Weights of a small mixture-of-experts language model, trained from scratch on English Wikipedia.
Size: 13 layers, width 128.
Experts: 8 experts in each of 13 layers, 2 picks a token.
Below are experts of layer 5 (counted from 0) of a mixture-of-experts language model. Rows are named router (the router's row for the expert), up (a neuron's input weights, with its number), down (a neuron's output weights, with its number) and show model dimensions 0-63. Each number is 128 + 24 x the weight over its row's rms, rounded and kept within 0 to 255.
Before each expert's rows: "gets" lists some tokens that make up at least twice as much of what it gets as of all text; "comes before" lists some tokens at least twice as common just after its tokens as in all text. This comes from a sample of Wikipedia text that the model never trained on. Tokens count by the router's weight.

# expert 2
gets: "| ", "0", "(", "1", "2", "3"
comes before: "| ", ".", " ", "|", "–", "0 "
router [110  98 159 117 139  89 155 141 156  40 119 134 142 203 115 125  99 132 134 144 129 106 121 119 144 145 100 153 139 122 139 144 111 127 103 114 135 107 119 121 180 125 112 149 184 118  99  98 152 125 135 103  85 124 112 143 133 136 132 130 157 121 159 127]
up0 [109 139 143  94 141 115 131 132 146  98 110 181  84 104  96 165 125  70 138  95 145 136  89 120 114 130 191 109 125 105 127 127 117 162 122 148 125 166 123 147 123 114 130 148 160  92 133 129 144 129 104 166 139 147 144 122 119 136 105 143 103 131 128 111]
down0 [163 105  91 150 171 123  77 106  56 107 115 117 101 140  98 139 116 131 137 122 116 139 144 102 114 151 139  89  64 104 105 117  90 146 133 129 138 139 134 149 204 157 134 115 106 142 146 128 143 119 129 124 138 141 145  80 118 144 149 113 134 123 129 125]
up1 [126 187 149 115 160 115 121 155 111 107 168 158 127 158 116 141 130 102 122  96 129 103 161 120  99  97  98 113 151 131 122 127  85 149 123 142  96 100 168 130 148 156  88 114 122 145 123 101 151 156 114 111 164 115 128 146 132 135 162 150 121  83 158 141]
down1 [154 153 139 111 159 120 159 173  86 124 175 116 139  82 129  92 133 126 124 118 124 121 109 119 105 108 140 139 141 143 128  87 102 126 110 167 136 107 106 178  99 115 168 146 115 104 144 105 128 146 107 137 109 146 145 121 100 129 160 127 135 112 110 156]
up2 [ 52  95 129 143 134 147 159 141 145 155 134 136 112 133 123 108 109 121 118 137 118 146 103 128 138 166  99  91 113 180 145 164 124 122 167 117 104 161 115 122 131 135 180 107 101 151  94 126 114 118 158 126 125 144 146 137 104  93 165 162 105 136 119 141]
down2 [150 147 149 157 144 136 141  86 115 152 173 122 147 110 123 154 130  81 153 134 175 161 146 141 146  92 110 103 127  34 153 119 102 121 103 153 125  83 119 111 118 137 109  93 137 109 145 129 116 139 142 140 109 136 140 144 105 119 139 124 139 116 108  96]
up3 [118 146 177 132  92 144 108 130 153 174 131 131  62 141 130 109  89 171 172 105  94 176  70 164 176 110 138 126 141 154 156 129 134 134 103 129  98 132 145 114  85 141  93 130 144 125 142 128 158 135 120 138 120 103 123 152 132 167 144 152 148 131 177 136]
down3 [161 162 120 118 197 148  75 104 110 176  95 150  97  90 136 111 123 135 140 170 104 161 154 116 119 130 137 148 164 165 146 135 173 109 120 144 104 107 146 134 129  90  69 127 173 165 117 108 132 139 103 145 150 127 125 123 134  72  73 137 137 134 142 105]
up4 [120 125 107 151 153  87 147 108 111 121 120 157 144 152 136 111 158 101 120 133  96 165 107 118  96 152 165 132 142  95 104 106 146 116 148 100 152  75 114 117 118 142 139 139 119 152 107 121  99 142 136  50 153 118 125 114 183 133 149 167 103 103 141 161]
down4 [129 180 131 191 144  60 150 106 110 174  91 107 131 109 119 147 100  92 144 119 160 122 115 117 123 102  98 127 100  74 110 165 110 117 145 174 121 141  94 116 121 178 146 116 142 128 102 111  97 109 139 137 142 148 126 117 108 168 106 121 103 147 166 122]
up5 [169 128 100 148 153  87 139 158 169 125 152 101 132 121 130 112 107 150 156 137 114 146 116 144 126 169 122 151 123 127 105 118 140  90 135 148 120 156 108 123 102 116 161 124 125 119  90 143 151 142 155 117 102 122 161 130 182  93 129 129  85 115 103 134]
down5 [141 140 144 124 129 167 134  77 132 154 135  83  98 110 133 141 159  94 149 103 149 116 134 175 111 142 152 146 149 118 163  71 137 123 167 135 149 144 144 139 136 113 118 123 107 100 105 139 128 155 124  92 140 131 124 105 151 144 170 114 165 134  92  96]
up6 [136  87 131 170 155 161 129 144 113 145 126 135 143 122 148 134 151 182 130 135 140 146 111 140 136 175 123 120 108 131 197 118 147 114 130 122 113 148 131  99 122 101 130 123 144  81 162 120 114 118  96 147 147 133 158 123 113 120 111 131 121 151 142 172]
down6 [156 120 132 127 122 157 145 159 122 151 180  82 100  91 156 116 161 189 124 149 136 123  89 125 126 142 147 183 197 142 136  62 110 126 109 130 152 110 126 107 146  97 132 159 104 106 170 120  95 104 123 169 119  89 133 146 172 120 121 129 128 129 159 119]
up7 [135 168 121 167 112 128 156 127  91 146 122 122 150 117 112 129  92 133 130 104 105 164  85 125 139 140 183 112 131 101 167 118 124 127 146  99 153 131 120 133 155 147 110 122 125 126 108 124 138 103 128 144 123  95  97 141 138 109 103 153 120  86 137 114]
down7 [108  91 100 112 112 165 113 158  75 126 154 121 122 114 161 129 107 132 114  79 114  78 121 173 134 103 118 114  90 140 101 129 118 151 128 103 115 104 110 127 127 123 178 183 130 136 123 108 144 127 135 139  85 160 130 123  98 158  72 164 130 130 131 143]
up8 [104 156 122 136 163  85 116  76 134 117 171 155 162 161 102 166 132 109 159 117 156 140 127 140 100 115 111 109 134 130 107 131 164 121  74 159 127 126 129 143 132 134 150 124 128 127 117 163 127 119 104 172 123 147 163  72 183 127 153 149 138 151 134 122]
down8 [113 176 139 118  92  95 118 103 144 126 145 121 116 150 156 109 165 139 116 165 157 141  83 139 108  97 154 151 111 106 125 142 116 125  96 100 198 100 106 137 132 129 121 115 125 145 128 113 119 177 147 145 118 127 107 100 179 148 159 103 105 136 146 149]
up9 [167 161 100 148 125  70 148 124 136  78 177 110 142 105  82 135 129 140  95  95 157 104 139 142 129 105 149 117 111 105 120 104 108 105 103  84 113 174 140 155 122 175 117 141 147 115 146  95 125 106 147 120 172 164  90 133  83 163 106 104 114 164 136 148]
down9 [144 130  84 182 122 125 119 100 126 119 164 169 152 146 142 136 129 150  91 192 153 138 131 124 113 133 125 173 128 120 186  68 142 103  99 130 134 138  85 103 172 118 155 119 145 122 147 157  84 128 111 132 141 137 114 121 151 109 154 135 156 133 109 133]
up10 [117  77 166 136 161 138  97 130 150 128 120  98 116 141 134 105  95 122 142  96 114 111 121  94 124 105 152  68  88  94  95 140 153 145 177 129 124 134 124 127 147 123 134 140 132 122 146 131 123 141 122 111  74 119 135 109  99 118 121 106  96 120 141 153]
down10 [152 122  95 122 119 175 123 142 125 118 126 141 137 110 153 174 110 156 102 121 153 116 138 173 129 164 186 159 139 121 130 116 115 132 144 112 153 161 130 144 141 186  84 124 120 114 113 149  91 103 131 130 157  92  94 136  88 144 158 117 120 145 141 109]
up11 [110 121 136 160 174 147 130  89 131 163 104 116 109 158 116 156  88 121 169 112 134 126 113 119 106 143 137 117 120  96 170  74 126 170 152 118 127  94 122  78 148 122 112 154 114 149 125  55 190 139  91 124 109 131 114 185 144 146 129 141 127 107 139 137]
down11 [147 116 118 128 138 112 115 129  76 154 175 143  70 117 147 120  96 130  90 123 166 115 126 103 116 155  99 151 144  99 114 133 114 102 152 106  94  72 105 117 194 162 144 132 144 152 150 109 111 137 150 109 140 137 122 154 124 124 134 157 136 156 115 112]
up12 [ 92 131 121  96 148 135 147 109 123 140  98 144 129 159 180 149 154  85 159  79 115 125 104 135 149 116 127 107  90 145 122 167 107 148 115 138 115 109 157 140 124 104 130 150 138 134 100 190 132 136 110 137 137 161 136  85 116 115 165 140 162 101 156  94]
down12 [127 146 142 100 117 120 148  83 170 133 153 106 104 160 144 139 105  76 133 127 111 117 115 114 136 123 140 131 166  97 114 136 143 141 119 133 148 112 150 123 135  91 110 166 132 138 124  89 138 129 116  97 143 152 130 118 117 139 127 160 124 108 136 159]
up13 [145 104 113 106 173 116 154 126  94  98 111  94 113 117 105 138 155 107  71  99 111 128  82 152 145 207 130 140 137 174 153 125 143 139 136 105 122 118 114 123 120 115 105 137 122 121 105 146  98 136 113 115 111 140  91 131 116 126 126 136 108 124 107 131]
down13 [132 134 130 129 134 165 153  89 164 102 146 136 123 111 138 122 146 193  95 138 105 143  84 157 141 142 156 135 122 115 160 135 141 142 107 131 107 151 121 130 123  97 145 145 151 145  86 127  91 174 101 109 147 104 108 139  97  94 150 164 107 105  94 119]
up14 [110 126  98 135 166 125 136 154 133  73 115 141 104 114 108  94 121 136  86 117 112 154 130 105 117 158 188 139 125 185 192 149  78  94 142 162  91 132 108 145 131 100 153 170 133 145 141 163 133 130 112 150 122 114 151 108 109  92 153 161 173 124 142 104]
down14 [163  83 165 125  95 129 101  60 148 116 118 114 119 130 120 164 137  96 178 131 112 128  94 111 138 101 127  94 138  79 125 113 143 119 139  90 106 103  89 110 138 115 142 137 119 158 148 149 122 125 167 162 118 132 159 120 140 135 119 119 163 129 141 136]
up15 [146  83 154 114 147 103 103 116 153 115 119 118 144 124 144 144 109 167  93 162 158 105 126 131 152 157 126 130 138 120 116 108 136 118 125 113 147 199  82 123 139 111 173  77 163 103 119 100 100 115 151 199 137 119 127 108  89 126 135 141 127 107 116 109]
down15 [131 107 137  89 139 144 150 138 132 159 184 110 114  73 144 125 137 136 176 132 171 106 109 125 123 169 121 134 175 140 130  95  80 144 122 114  87 122 106 129 100 127 139 141 165 125 148  96 107 104 109 142 137 157 100 122  95 118 127 133 118 152  80 132]
up16 [164 130 134 140 141 104 147 119 186 163 107 107 112 163 125 127 144 133 120 112  95 132 122  83 149 150 148 133 149 163 137 128 133 154 139 115 174  97 130 110  75 119 160 135  86  88 132 143 125 103 150 134 155 139 155 166 128 129 130 155 150 115 115 150]
down16 [108 117 105 161 127 111 126 103 140 116 104 147 125 134 142  82 126 164  79 133 114  84 138 130 116  98  99 138 120 108 139 153  90 112 130 160 149 123 124 127 152 155 146 108 148 114 175 142 158 116 127 136 105 111 126 121 143 150  93 138 132 119 139 121]
up17 [145 110 147 126 129 128 171 134 139 163 131 156 103 120  68 129 116 133 165 155 139 177 103 156 137 112 137  95  79 139 107 144 142 137 159 112 157  86 132  95 154 128 179 118 101 109 102 160 117 136 135 105 124 124 145 135  90 142 103 124  99 112 114 102]
down17 [132  94 138 141 128  77  84 141 138 131 114 140  84 129 115 137 117  92 120 125 124 138 116 127 144 108 121 106 108 128 145 130 147 165 133 176  94 113 129 148 169 171 133 150 114 138 120 136 153 156 111 164 171 140 126 136 142 162 116 161 104 130 165 158]
up18 [151 104 130 152 126 101 165 118 157 114 121 119  78 127 127  92 166 128 116 134 112 132 144 116 195 150 134 159  97 201 158 133 148  92  96 111 121 124 124  84 154 114 171 109 129 133 165 112 116 130 145 150 126 131 116 131 124 126 133 148 113 115  75 137]
down18 [ 75 124 142 148 149 151  95 101 122 113  78 113 105 123 146 114  82 149 131  73 160 120 134 140 155 144 134 156 113 121 155 143 115 137 115 112 124 133 126  92 138  73 140 115 154 190  96 100 124 135 136 133  71 133 110 110 174 110 150 132 124 138 167 135]
up19 [145 137 116 112 163 147 126 111  98 113 127  90 110 158 174 101 125 158 105 136 164 132 156 129  76 161 105 166 161 131 144 132 103 130 145 151 119 123 122 123  91  97 132 144 111 119 104 165 130 124 153  84 100 133 137 130 131  95 135 140 108 167 141  85]
down19 [107  82 106 113 114 100 133 140 133 140 123  80  97 200 136 139 122 142 169 149 118 134 126 141 120 158 111 171 126 160 164 118 123 116 123 141 102 103 115 142  82 126 107  81 121 105 118 119 114 109 158 150 110 149 149 159 149  97 133 117 139 186  91  91]
up20 [140 114 129 118 103 132 154 112 151  88 116 120 112 120 131 141 136 155 117 113 137 125 146 106 118  69 134 130 105 151 141 129 119  76 123 138  98 130 100 145 157 100 130 105 147 114 127 123 126 135 122 117 125  87 188 179 144 128 141 153 136  96 114 135]
down20 [173 151 147 130 146 134 149  87 140 101 188 108 160 143  73 138 138 120 147 140 138 113  97 111 137  40 124 158 148  98 142 158 100 144 129 161 164 152 154 141 123 161 126 107 146 114 160 137 142 140  77 148 134  92 115 119 141 162  94 119 135 159 112 135]
up21 [145 134 144 152 115  81 110 138 155 141 115 145  85 128 152 127  62 185 171 133 105 110 112 125 168 162 109 102 114 185 132 134 117 119 127  90  87 135  92 132 136 141 124 164 101 126 124 108 124 154 109 139 182 132 112 165  91 133 117 103 154  91 150 119]
down21 [154 111 122 157 139 134 171 149 162 145  94  87 138 129 125 163 105 144 139 108 117  95 153 117 133 163  97  78 108 158 132 158 135 151 122 122 173 138 139 162 157 127  85 153 119 114 140 136 139 117 140  77  97 152 125 139 103 144 126 127 111 120 104 109]
up22 [112  69 144 142 127 146  84 111 139 136 122 133 162 131 114 117 151 103 165 128 132 161 118 135 129 112 108 149 104 153  78  78 159 147 138 154  80 124 130 116 149 124 121 157 108  91 159 106 102 184 107 119 108 136 158 118 122 113  83 146  97 139 135 147]
down22 [ 95 117 103 112  94 116 119 132 153  91 105 141 123 184 140  99 162 143 121 147  94 136 172 135 110 166 129 177  81 134 145 153 131 137 149 152  54 118 164 136 152 117  86  83 143 144 139 118 112 132 155 161 124  82 123 111 127 112 109  87 124 132 118  99]
up23 [114 108 147 138 141 113 140 131  89 106 139 135 119 157 114 175 137 168 112 133 115 120 104 102 100 120  89 125 127  99 143 151  87 177 120 136  97 116 144 121 126 113 135 155 139 155 159 151  97 111 146 143 132 132 130 127 128 121 109  97 133 145 160 128]
down23 [103  92 138  79  75 121  92 126  98 141 154 116  96 129 120 116 170 101 147 114 148 139  87 103 133 107 158 111 167 133 117 127 134 143 124 190 151 154 119 132 132 124 146 114 127 132 140 168 122  89 161 155 148 108 109 136 126  82 128 130 109 134 135 136]
up24 [118 104 132 120 105 102 141 159 106 166 117 139 122 107 131 140 131 144 146 132 101 157 155 106 103 144  85 118  93 157 135 127 172 154 115 128 175  93 111 133 128 116 126 190  83 163 127 141 118 138 122 112  61 131 118 175  97 137 158 154 141 111 125 111]
down24 [185 141 110 158 122 136 103 130 126 187 146 114 150 128 120  97 159 161 108 155 153 107 154 103 107 137 146 107  86 143 101 137 130 103 106 155 186  73  95 154  98 113 164 124 127 114 161 126 110 124 135  80 119 130 155 114  94 116 146 130 120 122 118 114]
up25 [128 138 111 118 144 122 162 107 140 157 151 133 102 153 135  67 116 108 129 144 144 146  96 129 133 106 141 117 138 138 126 143 110 116 174 125 139 117 118 115 149 128  97 106 130 128  89 151 158 108 147 112 175 128 150 144 117  85 157 159 112  80 121 137]
down25 [102 139 142 170 142 152 158  80 124 134  29 121  97 109 129 133 129 129 172 113 118 149 121 150 130 116 119 133 123 130 151 142 125 103 100 145  90 126 135 102 143 127 163 121 136 147 138 133 111 157 105 134 127 158 146 130 161 131 138 129 118 121 154  95]
up26 [140  93  88 175 100  98 125 100  82 103 159  93 114 166 131 112 167 161 129 153 124 113 148 135  94 105  88 117 128 122 132 101 150 154  88 106 136 129 123 156 160 108 175 126 142 100 114 125 145 136 104 150  79 117 146 130 155 155 104 149 116  98 106 145]
down26 [157 155 142 116 161 137 140 113 107 123  63  94 145 101 147 125  90 123 120 115 126 102  94 170 130 122 130 152  88 131 113 138  81 117 116  56 140 116 117 117 162 119 168 131 105 169  97 122 153 129 131 113 104 158 115 148 129 120 178 154 151 109 162 109]
up27 [162 142 152  95 213 161 136 101 138 153 118 151 169 101 131 137 109 150 143 134 165 145 136 127 130 109 138 118 165 143  86 113 132 147 123 154 119 132  99 122 117 177 101 136 126 164 111 124 107 127 124 149 157 161 127  94 136 176 129  93 108 128 119  85]
down27 [183 110 111  90 129 128 123 113 129 111 110 108 132 139 104 124 107 122 102 154 120 145  98 149 153  95 135 101  85 175 111 153 163 129 125 146 111 128 148 127 160  87 118 105  86 154  92 163 123 149 137  85 148 151 132 131 136 126 150 132  81  80  90 122]
up28 [150 122 162 141 184 122 127 133 141 119 126 113 143 116 105 135 100 132 114 106 141 166 119 144 107 152 140  92 107 157 150 155 133 127 106 111 159 118 166 131 135 118 170 122 102 136  93 163 123  96 109 100 106 101 146 145 112 107 127 161 108 102  81 130]
down28 [102 123 155 133  87 163 119 123 135 154 149 111 116 136 108  97 140  78 146 111 146 143 114 111 116 143 129 174 156 103 115 114 136 125 111  93 103 140 118 100 138  75  94 138 124 146 142 119 142 130 145 116 133 124 102 168 150 109 106  95  89 165 127 136]
up29 [136 161  93 127 140 119 133 103 136 111 114 109 140 141  96 146 141  93 118 136 130 146 151 114 117 117 183 200 113  99 124 105  99 133 134 140 158 128 131 129 188 122 157 113 120  98 128 129  68 130 151  77 121 148 145 149 128 182 135 126 140 104  86  87]
down29 [141 127 138 117 111 120  93 114 104 166 186 152 150  86 117 150 142 136 138 158 117 118 100 143 138 135 151 125 120 119 138 137 142 123 128 125 102 148 147 132 120 129 144 121 145 115 127 130  59 121 129 103 108 134 114 102 135 112 157 100 105 155 153 108]
up30 [149 117  82 128 151 142 133 108 150 156 126 118 125  89 122 143 138 121 108 100 132 129 132  78 128 152 173 146 114 107 126  97 161  87 142  98 113 126 119 175 128 162  90 117 110 104 142 139 114 116 116 114 161 123 154 135  96 113 169 127 137 139 111 102]
down30 [141 101 149 122  85 133 114 148 131 152  95  94 133 111 116 143 164 106  75 138 144 135 135 100 113 143 138 163 142 122 149 145 132 118 100  86  90 121 108 124  84 136 135 157 125 132 113 121 143 127 115 153 130 132 112 153  60 133 151 111 113 138 177 119]
up31 [157 103 141 116 124 128 107 122 140 132 140 147  98 133 119 113  87 100  76 124 119 132 169 137 115  91 185 133 117 122 133 128 158 135 125 172 136 123 157 142 126 154  96 165 168 109 110 131 123 116 110  72 112 156 137 141 172 104 109 115 156 134 155 133]
down31 [128 129 155 177 176 108 146 100 106 131 117 163 170 168 114 109 161 161 146 135 117  78 105  95  75 148 106  97 155 144 106 129 123 136 108 129  99 130 106  65 115 148 122 142 135 140 103 110 142 146  93 140 129 114 119 167 147 132 130 119 125 126  97 119]
up32 [169 146 151 176 148 163  82 107 164 109 141 145 122 117  93 136  95 114 110  89  87 143  93 140 112 200 146 139  98 167 142 119 133 126 122 115 164 136 145 133 127 156 140 112 171 142 136 135 132  82  90 119 154 141  89 117 125 148  81 116 132 125 131 141]
down32 [137 151 155 164  86 121 147 128 100 146 147 153 126 122 129  82 145 123 146 177 136 110 157 128 147 128 150 144 177 146  93  77 124 162 122 160 128 116 111 104 120  92  91 107 109 152 139 113 112 118 124  88 129  99 149 177 117 133 100 115 116 124 115 146]
up33 [129 135 117 144  82 115 154 110 121 135  73 117 145 110  93 126 173 133 149 134 136 149 149 120 155 132 116 127 121 117 172 122 112 150 125 133  90 163 104 131 129 112 180 107 128 123 107 162 116  92 134 122 104 122 139 151 117 134 169 172 111 131 102 134]
down33 [ 93 117 150 121 106 140 179 130  90 130 126 149 131 158  91 110 120 128  92  98 140 125 135  96 143  78 118 104 168 135 128 107  93  93 108 142 118 126 107 135 148 138 136  96 110 133  78 108 127 121 149 170 122 145 158 169 125 123 139 160 139 132 147 110]
up34 [115  97 105 138 161 146 138 137 109 136 123  92 113 100 120 115 187 127 113 110  91 135 107 129 142 129 150 138 140 106 116 132 147 160 124  79 130 108  58 146 139 116 129 138 114 112 132 120 127 122  91 125  90 131 137 170  97 146 123 156 135 125  89 143]
down34 [138 107 140 177 114 124 192 101  98  97 113  98 136 137 137 122 172 123 116 103 139 124 142 144 130 168 164 109 126 120 125 108 159 125  94  86 138 135 115 134 148  86 156 159 131 136  79 125 111 119 125 140 114 132 133  95 130 156  97 146 213 142 106 119]
up35 [137 139 132 156 119 149  87 123 115 162 147 106 123  85 128 107 121 119 168 122 140 122 156 162 154 119 158 124  77 149 147 127 160 123 124 117 120 141 148  87 140 131 111 150 118 117 141 140 143 160 131 113  93 100 122 191 139 163 120 139 108 112 168 139]
down35 [ 71 129 119 103 119 180 164 112  93 109 131 126 139 125 110 123 156 120 131 112 114 164 154  80 135 126 127 160 125 159 105 117 135 138 135 103 113 107 130 151 156 106 156 139 129 125  76 117 136 105 121 146 142 155 121 160 113 129 145 148 166 148 131 150]
up36 [123  92 121 123 143 107 177 125 150 135 148 105  94 161 140 133 165 172  85 136 103 149 149  91 126 128  95  92 140  96 124 104 122 146 100 158 153 116 146 112 110  98 172 163 184 123 111 120 123  90 110 118 132 123 167  92 136 139 129 145 128  83 130  96]
down36 [122 160 108 129 106 125 164 129 140 134 118 151 165 139 102 125 150  75  74 151 136 116 158 131 132 119 109 168 126  88 150 155 127 108 112 178 173 136 107 115  99 147 101 165 138 110 150 134  85 109 114 102 162 141 137 106 136 137 171 144 126 143 167 117]
up37 [120 129 125 179 107 138 143 131  88 157 135 115 148 151 139 133 140 131 145 147 118 101 155 107 195  97 166 121 137 130 122 106 172  73 169 146 123  59 158 138 140 120 125 119 127 138 122  65 131 111 161 106 165 117 124 135 114 136 113 139 114  90 138 140]
down37 [119 130 140 112 132 101 156 170 148 107 103 138 138 113 131 128  93 161 103 101  71  89 123 110 113 161 159 125 133 171 122 132 112 140 115  84 112 142 164 141 126 150 143 149 162 150 104 109 139 112 114 141  76 153 115 104 119 127 145 109 125 114  83 137]
up38 [127 154 109 136 160 135 119 143 147 158 106 147 118 102 137 116  70  79 160 150 173 152 118 140 108 165 174 131 124 130 161 159 131 124 147 137 129 144 114 106 117 135 109 140 143 156 107 141 170 121 161 117 146 146 150 157 129 107 118 124 116 111 157 131]
down38 [ 96 165 150 126  88 138 216 134  76  99  96 132 133 183 139 108 129 136  91 125 159 121 122 128 116 108 119 118 102 144 112  99 138 104 106 130 127 138 125 102 157 146 148 102  93 163 148 141 116 133 159 113 160 121 154 119 123 141 128 143 130 148 141 121]
up39 [124 139 142 115 101 157 135 119 137 137  72  95 125 141 102 123 129 169 144 140 137 195 144  90 139 113 141 138 135 147 143 128 101 128 143 125 118 152 128 142 107 179 133  90 121  96 119 146  87 164 122  94 104 130 145 135 177 145 107 127 147 134 129 112]
down39 [106 148 141 103 115 181 139 171  85 114 119 172 116 107 128 131 148 178 173 163 122 125 104 160 126 155 114  97 178 149 143 113 119 140 149 164  81 120 116 116 107 145  92  93 133  72 156 129 125 136 129 161 131 116 130 118 152 115 167 154 127 113 118 111]
up40 [140 133  90 145 118 127 141 115 143 128 154 135 139 141  97 104 107 114 115  74 136 158 141 122  86 150 167 128 114 122 174 153 126 179 135  92 142 138 132 118 134  98 127 111 124 148 143 119 172 138 100 108 133 156 120 139 157 117 161 137 136 115 128 155]
down40 [113 167 144 103  66 132 117  87 148 167 136 112 147 105 153 172 110  98 140  97 109 132 123 136 139 104 131  87 118 115 116 141 160 129 136 111 131 123 144 118  97 170  95 133 117 129 171 151 154 123 120 139 137 113 127 106 151 127 131 110 121 167 153 146]
up41 [146 133 106 154 140 118 124 158 168 139 174 104 121  99 120 142 115 137  87 111 138 123 124 103 163 156 161 119 115  87 143 120 104 150 105  94 125 151 111 154 118 152 138 133 137 116 152 124 155 154 169 105 149 166 115 122  76  92 110 168 110 120 148 121]
down41 [168 133 106 169 173 135 111 106 100 145  94  61 137 102 124 125 135  83 126 110 150 123 140 125  95 165 147 135 152  85 156 121 140 150 144 114 136 138 118 136 139 161 125 140 109 111 137 140 122  84 138 120 122 140 138 114 153 122  62 128 164 141 118 103]
up42 [113 122 140 121 131 140 114 185 119 124 135 188 113 166 124 122  84 121 104 129  90 156 159 150 137  97 116  88 102 123  94 172 114 105 100 115 157 117 184 100 159 129  83 144 101 118 149 185 156 107 109 101 140  98 147 133 136 119 129 153  86 101 139 129]
down42 [138 143 123 134 149 127 173 112 117 140 158 136 118 108 116  92 141 147 149 167 158 129 125 134 160 115 101 152 118 127 172 147  60 105 149 183 125 143 124 167 156  88 176 105 122  98 114  95 109 105  77 111 108 143 125 119 136 162 102 145 132 107 100 103]
up43 [ 83 114 124 161 121 111 137 116 112 136  85 113 119 124 111 130 174 155 125 121 124  77 152 101 125 132 137 159 116 146 126  89 123 135  97 106  82 118 119 154 142  83 128 159 127  93 107 120 135 145 132 107 131 172 140 134  86 145 148 164 169 146 155 158]
down43 [195  98 152 153 107 116 109 144 115 132 106 125 127 170 146 109 157 107 136 129 110 126 176 102 109 138 120 103 144 152 142 146 129 127 101 105  92 143 112 117 116 114 152 160  65 158 106 120 163 126 151 135 162 128 141 143 102 123 102 154 132 134 130 170]
up44 [116  70 140 112 182 140 133 101 116 112 120  90  98 125 120 135 156 150 122 140 129 154 146  94 109 124 104 119 134  97 148  76 132 103 156 125  94 108  95 159 102 105 131 159 114 156 144 143 102 149 117 117  77 121 152 110 144 156 113 145 128 105 149  96]
down44 [122 136 141 146 159 105 129  70 135 164 164 134  95 147 105 145 130 178 106 129  84 147 109 132 125 150 125 138 115 130 136 129 133 132 115  94 158 140 117 105 111 110 139 107 168 129  51 158 133 140 152  74 115 124 143 142 100 160 136 114 146 109 106 102]
up45 [162 129 130 132 193  90 126 136 116 131 157 111  97 118 147 122  77 166 135 137  98 125 152 146 152 107 142 112 138 151 135 159 126 154 103 131 166 149 160 123 141 142 119 104 125 172 168 152 137  81 117 133 123 115 134 170 147 145 105 167 140 130 115 114]
down45 [107 157 132 158 180 137 125 118 159 149 143 119 143 109 149 139  97 136  74 130 150 122 147 173 134 135 131  96 186 121 157 112 141  96 140 154 129 136 128 129 148  90 154 168  61 127 103 133 125  97 123 120 139 108 169 136 127 115 111 130 156 100 131 109]
up46 [158 141 103 113 162 127 111 136 120 108 122 113  95 124  96 125 114  86 186  95 152 159 136 157 124 100 171 129 114 136 105  85 124 122 151  98 117 130 101 154 159 130 128 151  98 124 124 125 131 196  88 118 149 139 139 153 129 136 131 101 140 130 126 142]
down46 [112 101  91 119 150 103  97 180 139 115 116 103 148 151 137 154 132 125 164 174 116 119 166 105  94 116 125 120 107 156 152  87 124 100 142 111 103 155 123 106 169 102  90 115 106 151 158 136 123 149 132 140 122 120 143 111 153  71 107 113 132 107 125 140]
up47 [111 108 124 106 130 143 150 150 110 128 126 211 117 114 132 125 152 117 120 120 131 130 147  80 130  93 137 113 143 143 131 134 142 110 145 170 112 129 138 105 130 114 133 145  76 120 132 142 109 172 143 130  85 158 178 152 133 138 119 106 122 146  97 108]
down47 [156 113 113 146 111  86 136 108 142 138 217 120 159 115 100 110 145  97  67 140 101 141 125  91 152 120 146 117 151 128 126 179 138 114 155 115 116 137 125 109 127 172  83 122 132 104  74 152 116 101 130 128 149 142 110 142  92 129 117 105 114 123 122  96]
up48 [151 153 116 121 134 126 143 112 137 122 146 176 114 143 150 113 130 136 154  86 152 136 134 151 128  81 136 155 134 144 120 134  97 104 102 117 154 109 133 180 130 123 142 146 136 132 132 152 150 148 126 111  95 132 131 137 112 142 104 166 133  89 138 129]
down48 [119 116 137 149 159 206 113  94 138 142 111 143 123 121 106 121 119 136 134 137 162 174 164 186 155 112 155 138 152 116 133 126 141 119 132 141 119 113 151 122 120 122 124 183  95  92 142 140  86  97 120 157 155 103 132 135 131 171 154 107 136  81 157 114]
up49 [103  83 161 192 140 132 133 121 109 134 137 121 109 143 132 109 126 148  78 160 156 112 143 122 106 138 115 110 115 159 177  74 129  88 111 157 114  96 111  75 155  86 143 129 147 125 113 125  83 129 153  97 138 115  80 156  80 126 144  99 115 122 136 168]
down49 [131 110 127 118  98 133 122 128  38 130 131 108 130 124 138 131 173 118 146 151 109 149 117 125 136  90 151 159 185 137 102 141 122 125 115 162 105 129 159 131  55 115 138 149  95 119  89 116 149 108 111 138 115 147 118 130 113 145 127 108 115 140 122 151]
up50 [142 110 131  88 151 121 134 111 136 142 132 155 128 142 141 131 116 123  88 157  98 166 126 146 125 139 115 168  60 180 120 152 185 146 123 124 153 147  82 134 102 115 115 166 139 129 144 140  90 129 119  97 123 102 114 151 117 111 172 144 101 120 127 145]
down50 [137 119 109 135 132 113  99 170  79 151 122 153 130 103 140 161  94 116  67 110 133  95 162 146 138  97 127 120 174 137 146 118  98 135 156 110 130  86 130 143 129 104 116 110 121 136 149 123 140  77 104 216 114 114 137 154 149 117 131 126  87 130 151 158]
up51 [110  80 132 123 110 121 125 121 130 101  97  55 148  86 107 136 142 133 135 124 158 138 146 126 111 100 153 127 129 133 138 118 127 130 118 129 103 128 121 149 106 156 111 124 117 134 103 144 104 108 136 147 100 162  94 126  90 180  88 110 122 152 146 159]
down51 [129 150 130 154 107 103  95 101 113 123 122 113 174  93 119 140 123 165 145 185 130 159 144 135 151  76  82 178 144  95 139 172 113 131 128 154 158 148 111 123 136 130 120 148 159 123  76 131 112 127  97 159 159 136 112 121 132 181 101 120  96 155 116 128]
up52 [159 131 118 154 106  94 168 124 158 109 166 135 129 105 133 118 130 131 154 111 113  63 137 144 164 114 101  82 155 192 117 152 120 137 133 129 163 128 123 146 128  74 131  83 108 156 120  89 165 149 129 149 159 125 125 117 126 118 152 117 130  78 121 140]
down52 [ 91 125  92 148  75 116 153 106 152 139 145 125 121 155  90 129 162 131 146 202 111  77 137 113 101 125 105 123 151 102 147 100 138 123 130 103 108 129 110 138 105 102 148 105 162 109 113 133 108 115 163 120 137 142 123 111  85 111 130 118 133 132 114 137]